config = dict(
    n_layer=9,
    d_model=192,
    d_expert=128,
    d_shared_expert=0,
    routed_scale=1.5,
    lr_router=0.00068,
    norm='rmsnorm',
    batch_tokens=65536,
    dataset='wikipedia_en',
)
Below are experts of layer 5 (counted from 0) of a mixture-of-experts language model. Rows are named router (the router's row for the expert) and show model dimensions 144-191. Each number is 128 + 24 x the weight over its row's rms, rounded and kept within 0 to 255. Numbers have three digits each.
After each expert's rows: a language model's description of what the expert responds to; "comes before" lists some tokens at least twice as common just after its tokens as in all text. This comes from a sample of Wikipedia text that the model never trained on. Tokens count by the router's weight.

# expert 17
router:129126124160169136101152112129134144121155115144104120119113135090101129146120133152125138141119140154131116120132150081128162126166177109152127
What it handles: Country, state or region names, often after a comma or "United", in places of birth and lists: Germany, Brazil, United States, Som-alia.
comes before: ",", "\n", " |", ".", " States", " and"

# expert 56
router:098123131165090092156091106156094155099091121110115127080111098116139111152142116111090131143107168141112080123136099168159130142123172099122098
What it handles: Prepositions, overwhelmingly in, plus on, of, during, within, into, across, often opening sentences or before dates and places.
comes before: " the", " ", " a", " his", " an", " this"

# expert 41
router:134141112140146156140110152136106155088126118115114135162086143079115101187144132059072154175131132109140101111121139086146098107107110127132104
What it handles: Opening parentheses and brackets right after numbers or names in stats, tables and infoboxes, as in 373 (14.7), (aged 67), 64 (34.
comes before: "1", "2", "3", "0", "4", "born"

# expert 1
router:130135105134154080135153121135134085070093119144147150083134104104095110175128139138136151166105156090136129121137123141182107091143138146139107
What it handles: Tokens opening articles, sections or list items after headings, plus nouns like list, number, population, subject, series after "a/the".
comes before: " of", "The", ":", "==\n", "-", " in"

# expert 59
router:141130153091121144119127133094153060098104158134121102167117125131112169110121119121097169137129166143164129102153123122108143132150199119126152
What it handles: Cells and headers in sports standings and minor-planet tables, such as Home, MPC, ·, ″W, LINEAR, team names after pipes.
comes before: " |", " JPL", " |\n", " ·", ";", " League"

# expert 27
router:120131172149187157156128100151111136136078135141100129158117131105150202130132157151123116130150114118109171123140123106104118158149121124148150
What it handles: Surnames and their final pieces in sports results and credits, e.g. Moore, Johnson, Bick-ley, Eb-ner, De Deck-er.
comes before: ",", " |", " (", "\n", "'s", " and"

# expert 63
router:103131125100121150130119116128132124117152123189132127149120149120111087132143127118104118112124133106113074132135158092144084146152127096102122
What it handles: Digits inside years, ages and founding counts in infoboxes and tables, such as 2-0-12, age 50, 153 years ago.
comes before: "0", "1", "2", "9", "5", "^{"

# expert 30
router:140110093115091114162124142134108141147129152123144108135155103112118128132128131066127081142151170142087080123159153124160162110125061130147168
What it handles: Consonant-heavy stem pieces and short content words, often b or -ock, -ank, such as cupbearers, doubtful, hillclimb, farm.
comes before: "ing", "ers", "er", "ed", "s", "ings"

# expert 62
router:092104151073127139115132144100155175066145097153111124118107132155125089128086164157165140127122159135146105096132112114126086114148104137118109
What it handles: En dashes, slashes, ampersands, plus signs and spaces between two numbers in ranges and scores, such as 1999–2001, 5th–12th, 95–97.
comes before: "1", "2", "9", "7", "8", "3"

# expert 54
router:114144119129118159133105092132120136082127109119114118130117115108125118142147134079128136139104139145129107113089132093106100144091142088149099
What it handles: The preposition of after titles and institution nouns, such as Chairman of, Anchor of, Camp of, with some from, for, including.
comes before: " the", " a", " his", " New", " Representatives", " C"